Experts of a small language model.
Experts: 64 experts in each of 9 layers, 48 GELU neurons an expert, 6 picks a token, a softmax router.
Below are experts of layer 3 (counted from 0) of a mixture-of-experts language model. Rows are named router (the router's row for the expert), up (a neuron's input weights, with its number) and show model dimensions 0-191. Each number is 128 + 32 x the weight over its row's rms, rounded and kept within 0 to 255. Numbers have three digits each.
Before each expert's rows: "comes after" lists some tokens at least twice as common just before its tokens as in all text. This comes from a sample of Wikipedia text that the model never trained on. Tokens count by the router's weight.

# expert 22
comes after: " |", "\n", "|", "0", " October", "1"
router:097152157106212141083152115159105129130126117077160073110143131109126108109112187162139053119073174149114147143091176122140115115157053089103137143101129105110111163105141139193139105125135196096117131160150113130121110124133145089141142141193048140114079106094113108151075119142127130177011134127173039175143128098141122106156150149115137102179149170147130160148185106149136143149115122137084107057069131182131106102126149123132116222160146117142134139188116183144141156114150125189126054145120158125147104125104115131139145113091067081123111128119168122166113110103101121143
up5:132119160108158123137181078098114212056185146124157097103129107112151119145154140164126065120132162130143156120135081173172165130144080130110145093138090149132100131087156122118151123136110054146147165104147142094158107105166114170143137080138095112203130090153117149083128077116117143089158152127138155161141217163142104144103172137110137162140126097111083123177135105174177109138161180090123144091097200110100153161106090069137123143094143137139088122152084145093181128169097137135162101078072151130129144128059057145083187159120146141148101182148120131118088146083054081170
up6:141082115065140125169127124133127124160132077168143178085102130080123133171180156141126135103145144086188130151075193124129179130077169115119150131168100137116092071129129112091137146069180120138140109132161126079142123116117119134091066129147111164111153089139139102113121160067089070115177132103125160089139152114127102190084105115180145147106156111131061133123178098173142129108141200059108080121118107134145072173114091152165112168141069111124129109110225090168117076083156165180126138099125161161174160145097165165176171088081139142135118178181083144136120130114139124153
up7:133128199157097079106147165118125140063154090116132101147140117135143108100134057182116102127163133161077096152173192104121145091150059107113159136141115111160103074115142152169183161087101154145128096176128160145148217154140134110093133076130112098124150169142112162101137217158168164177153121083160154151116160155076135099169081142122199186109149141143167116092099123131130145086104113086119121098112138164095171120123095105069107062152137088135141094109116139107144117043144128095111107137116106120103175147154130108085149128144123053106129129147126163202129137197167102158

# expert 42
comes after: " |", ",", " in", ";", " to", " December"
router:106169144106127108111146122138103151125187120128155037090161160093111143143143060178133088129102089159160157136146102161127151129134111140171126108129130075117148167173148108182150134143115085164098075142085135147096150088175121138117121178164080079153120156113158133179088190101067130101085141181115084184102101067155166102154202123150129193122130132163111155193137109134140140179134101124086165080183150113158115200175209135152082137138164104147136074151114145113147222139146085077114094139118128092134158127122133113110196125103153112103112119086146122130127094105138140120
up2:108131153101136173108084073212155175072175163136150111106083115140097056120135120082133141148111122155168179123126122146135179153155127164096122120149168110106086169157141105091122162166090150150113129085124137124129133146108201179128148129050143133131136113139104151143132122142144131138159134101095139158113150105189102097155147107120142108106162096108141078085156144051100205120146173096170164099129110078118069212091058105124102131156101176098135142136107174063128145139080167192144138109103146064104084155137080134153134150132080110140066168107159118116143206117111110115
up3:103173101102094138138152124131161050116138098089134084187108121198085108060119110134166122174112161111081118159127140103152050158170132200093128171146161133165141115101203114118147130107146175171117107168056154166144134139117154164124119153108130120135136159114133118129102156078185164156157144135121084201095122144109153104076097115177142083153071100122133135117111104153145112074148167175121153132132151159110118180083183079163122158128105077121074111159183127153184177116112077089131106167110118141120083202141130136146089114090095139157116133112073066142126067140123129120
up4:096171142105153159136112159105158132132124094163163164068127078103124131092175112116176129156161141134114128129122123077116198138132114131138132159141100138102117168152148178136163166141212148072136169114146104185158130138064152137138133129126119156107089156131156067183087111153064202065138159155155111163141101129122134112109065088080209151126135166135171127127111140117110091129106121044110138056085141092101146149083097124155204105159114106166132123135053121126113122154083138074114101103152134105161118168115137101103108067107117167219174111104146122088157119085129114152

# expert 28
comes after: " |", "|", ",", ";", " in", "."
router:078124189108108144086107119148102127139156115099133089127140157101135191161128095215154114139064177107155099130138165097114140113123091154187083103121109107131173151159112102156141119174087070153088131194111110112085122119175055129120160174184112087129132113078098129121127152137127160089109106137152071183089084096169110127160097084106114131098136140157123123205141142123146171168129127109092160111124112153142050100168200160190139142112172101044147141143118130185147111085127118162133088136148158160145185178125130134112147137171156116184091091087174116143076110098099133139
up2:128144151169185152101068059111181121063120062124103120115156117176121138098135129095125129129136159121101085169087108133108177120089162175076180156089125107090131134146180107117110179136086105091060168175124095135108119162155132168113194132150146096161137137149097156082129133108141135107111116128133129152056118076125125087152128119091141093185134110116057139092199219133100124142177129143196152160060084135118071123137142156108135119053142149135172180110102141210100126121133134111160107099119118133113130143132082187154133155195144102084111099127106105139113111136130114166
up3:146148111141100125126087198188120133177142098145028158116148112114123182096120158096155131093165158170136132157132113128102079117130126084135142145138115097136095122125117172129113141143113135145148074180170186098093132139127100129096112148084170120112145117086138167149123109169111154134152108129106083128142092068125082135092128116114120141142185122089138125115046123131154112148110106157137184120197106140094172098138109142113172151117137134180138145120126145164094091123154062095097172129117190139154110179106131164191090140027140129112129036083115131129127139252132100066
up4:109107165134102150114169092124121070134119173090113159121142173094115095125145089117132127207085137157081115077151145104107132058118138180199153120130130131125138100115110137197182137125201170158046199059149098146160098125144131091110122128141142153165146173083079159176144129144081090116149115173119062092156141130080172122138145092080108119129131147144105164142140124130163123107156121088199073153141156172142145105125155100035105091135138142076119121116138135131132092090139102121142186158115143153115117114164105186091146133088112085124132123177130103163161158149184145051

# expert 8
comes after: " was", " the", " and", " a", " is", " he"
router:098159103094196138145138110148097097169154123137143082107156141105133127137113075173098131107082091117131107154129119078146121152149145108173128070115097074126181135145163138156130137119132150067070155154156103107122160160201144158105132172137022083169057090134127076128110154127134157074122087142100085159122063095135121123133135137143113174132152153173140121117143121091189128117116217112136108103168198127111109183189097169133164154147108124096143081116139151086151204062177092074129153172137127137132169149130129114142171141085154132147140043134098140170114113110122158127
up6:123156148163106166145112146090146104122115173107115132201152093120121158191159143145127095067138106110160108004139137159113109149108148096192151144094149098096150111102150104143151154159189090104129116141139106168094121155113132150151094140121144086079122080085158141122018140100133128132156128161121089118128118141161110071100104127106108086140185141164137077125064121151151097062131122137135102148127123153131125115111120094166203141105133151172149110140135104127132160110199140135134187090125090089094093150175145115209143097125132163090120083162180097156142117155032172159
up7:171160136140112068108157192187107112119091148096084132078065127100147141147170151134070149148142068092101128170140108090113099143157171116152172113135084143118116185140143124047101115177183091140122167108145128162102148158161096185072095148193120119146142097130198111131098212137139088113102106184156156134120112139127144146146138144126155159120117130175032098138133111119138138130092111146120106130131138068137117108138068115116124184155096133120142117170094147100117154100118138114107137175172151169121183101124177043105149174061071198158116119165102140132104141122148154091
up8:081125137143085043134143128160104123154178139125083127125089100082136144110128163157168195094107147094051135163090109109139117125158105117107116113177128141154142115139131173096115101136120133091085140125145103090135120215104132093162192111148146147163099146154135177123143160181105081165101185112114161206136089140148087119143142102178093119140125114132186135117103153100088069131097127123182130144150048135070075172182116174110122135150122085118149136068069136119158108084171112127116180157138163192118134145149212116116139100091129066078141110109099167136177142088107122128

# expert 62
comes after: " ", "20", "19", ".", " (", "–"
router:105170131080176141064105115159133078152149094131153093115149123109147183161103154136093135078126096062132135144111127131120106082133099103151137094110120089113151181139137078138152099142125075102116138121132125135111112119197145066139144140201163116168144137122125135159090138128129135101134118112145164104129046121139200165128187071105156141163145087131188095171170098110129130164099137110138154111102151141125112115149136130131127141131083158099162137149099111116177118095149062144135159201125214121164151150136070074084169114146135095139079122136135000140042075102102153132
up5:130094107107177138144156096126081155097122127109111162142100176142248140126120129104150084102186161119171115126122111125092080079073114127099117170120157186099166181148142129128089130189175087169172127133153153201068145142069096131115099133094141166136062142113150121130141146191136150120120100085127117106098156109154142167041185137123111154144155119077127124175166091084105129123129158144110129151124128047167123137128132111104058123126101148147124131112088086162099113122087119110114133118134204129180169170113154131127136157092204126155072164092085074103124121088133124104
up6:132109039153147207102070163154084122117098133128089119166127081097131064087152090137113194120154040131098133121097161183118128115157074104091135149061166142153098153136175112171164130149147120107108119104151118145109169127129105184142143113074122064115159155089140126111178122174138107106165113176198145118138108181138082106131117164135099140153133154156189143112153145153105109157114092130139109170126157138133138146099041124130164059097137109113142134098063109135100133134134100107136063155107132166076132120188146135149191130123124180165141098134124129200117093191136164155
up7:129119133149051099165181124146091066034122078169095153082096098160067147111136123145097192154146153135139184113113123127100103116100173134129147125099119154136111114108100133131126153128066087148127116171101144103087100127171116139053143118227167164124147105122087088138160142152072123111150135125183125135145191157110088101127146109104148147130127079120108143068177124214111092090169137134087144092134130135111128189139124147100140171107093101190110118082162164117076134085130143175119131117146088117107129064077131197121075072128068116104147115157122136114101150166151161120

# expert 0
comes after: " the", " was", " a", " The", " first", " his"
router:113195137096177139155173116180123118162150127116167121116142158076128109154100143126123086165079116125129171133154110081136130139134118150137135160148079097149124140166149068117137099130070105117090181168121107153111162131141100117121131166118098092184063157146131137126142112119126138081119081148096087146092063101116115160204160012148089125123149137165192219107148088139154153152125152043115163175101138110141118133163167150125133124073130132052147089137145158073113110111099088124104139173110109158153153124144132103105137157171204120164159060192076124136109116080120138121
up5:173145101120133130094198103059166155116153160146163151151128166121137131098113134129108113137109134146115038140125086126134097145130126078083132120132128120050100142078073099134165086140132089097115169086107106206095163121089095082175149110111148196114187135122169160112149125108076107141086107145134142182079115166141133196103128106155151128097172088145123168130163124074086128051108134172142121180113104136121160106149193070130110149080069148175136135119145162149117102057131134147141171145180142180151112169205134100069117142097144140181157121139111157088133155127103112134
up6:157105118066103110123166099187169202166105117126100136122082152129120104095114092130126193132103133123109173118162087149123121136170130168148205146143096149105100112075107132128162148123146091120129195105172098116107166104134180166115100091129101126123132085158144095086119139100123154107163110160161159113194026177036097139140129064138068103152169105092044170172146130154195141102152127101120128127151119120088139129174112067091071179131135102083155125148126134136059123178125102108119139141137138164120147094115169155067110113109113085137151130160131144158145107091174138163
up7:137160129128115144127092127080133119106126157169117111067135195133155132089083167157126162143107112107166153144092108153142149060120066146173145134155083137202088147126120161166056121047116154098151103151160124139122129134079160138137142185126167062161116120133154087154135128118051050180116129178122130115119143100178123123078169131161124132169143131171130185084087122080066084161157171134094131107133057064113113133078098108091114136100120137164144176119108150143099173107115189140132145156158117154196140135105122112085135143130089071142103173081090141093081130113164109095

# expert 31
comes after: "20", "19", "18", " ", "–", "17"
router:116190174100151147085125125149125082158161136140164152100152113125056169140090116150063131095129057079144124087145162086128112077142103101181094143116115070120162121144157086118153133125090148136116093143122117146133155115152153120137130127169161121196143139111112145160084122183093132065099151107128091130148059088139218137115140091122160142186133120138154123096124131141129194154052165128120151101147158171186122175160111098122151184129102165081122116125134130120184118156141050139174147139056172129172159149114061085068146119131145122145151104130109036140072133138107157121
up4:138138160097125168154124095090217099090140098124076150096154084134111106124123154104137107136144100150090084075130127110132104121161087089139101164138083136186120076141147119128145144154122148096153136138070151124142190034140150122143196111196086121136175188062148119069080117144128138163078129183109118132119102151098110171073126198155165187137144135113130083104185094125149103095083180142144167121186078135167065167157137088137171132139128111094102137145147123133107137188116073120145136112137102184149071122104095100122115175124104102115138110182156177173151170129125140132
up5:113117128120127134130092170136129107167112152011092120117125169203132113144131148143166137150107106138138158126157094139152070121089068111151121125081132089132115098081069057130117120118095158110162164133150143255139142144099115185123092077143071121143141169096066140121123105131143131106129178121138085131148138135125144140114129165139139238166143088095145116109089098105116125115124155164163119108143141177223118147097129110115176150155133147139109067167100112117171152110112142085121088170118137150132173138151109116127118081124114093187104079109093204151153149149159081156
up6:133080159127109132102133108098137143082142126125134102105099123084108059089120144114162147060082173185105150112105105143103119163076120127124119168115106176139102114136097127127067141080148142167122114117100118223107139119089166095139172071119134101129114151126103129135115124113143176140093062136072160146108151117118117089100143145239097128051133193102151095134125142194160081138124170096181115170118082125129173138095088137137139167125144200147156125072139191121103140161069155116167170120116125079148135122137176178110156129077149058162132175179127146132138138189103131151

# expert 54
comes after: " the", " is", " was", " a", " are", " to"
router:119127069078130180160157131169113156151103078099193136082138119130067131138093096152108134109139132140185193120088165154114087093143140119214104123136141072146185143131149073147108161113107147097072131143130115144091147121150096149109120125127129147157113113135229076145180173144124116008144103152140173171080092108119157173150127054128168136134141128143152146179134094146117106149077176121123092156160140132110148177172098172139144137117115120076143068176129114155124168113114092121085125122154123128152151116133092109114139136130147122171040102115083108132071108145069164105
up7:168076102115098095146121116129118133173136152152094139177149095076105091126173159143074129125131073124168173142100090160131107085167121080096109081124130116201133101137113109066129133160166063170147126154135155130126151103087147113081152086124131142131104143118143102133090149152131100128136117098127100093156127152167132085074119141183121108071110093196061159165105119126120185197103133111100187148083073085121117130100114153088163142150137136179129114155094081130164114124170132109060188154143123163114131097155130120124094195191102167168095161132205136171150128032118149093
up8:132128132146161147160145168121143092145151150144129157102179141157081084160128126120129172141144114135146123108203133150134131128122115109142095113086143111149179165165137097199114190137125160136149079134093140135109096107119070173139114089130096122118132055198115138140104156167131117084094193093141126123076067134091086110138106104145142123093120157093132143078120110183129074149071148173164095131130138178157136170116137033159100137126088150170125118176160162161177113093095131086110146093105048130115093148136156176131065094140065074146090051172129168095154180140120185116
up9:108155141133108128107130188139096165160114123146139126058071167193116120147089145147039092195107123186070139160089136142150141134138112161119126151112162167181113132075145089136164139054144209140199141141114060091105107137083103081125149092079075139114136155126099140174120059150133107130068177113156123166127105106123151130084130148069076129120174115129092165181107122117184124113073115126131136135123083131114158104126096152131150070099114103125131052076138138123153098133106118172138179092181133098180110139152123159096127077117099160194137138137092124162148133156142122108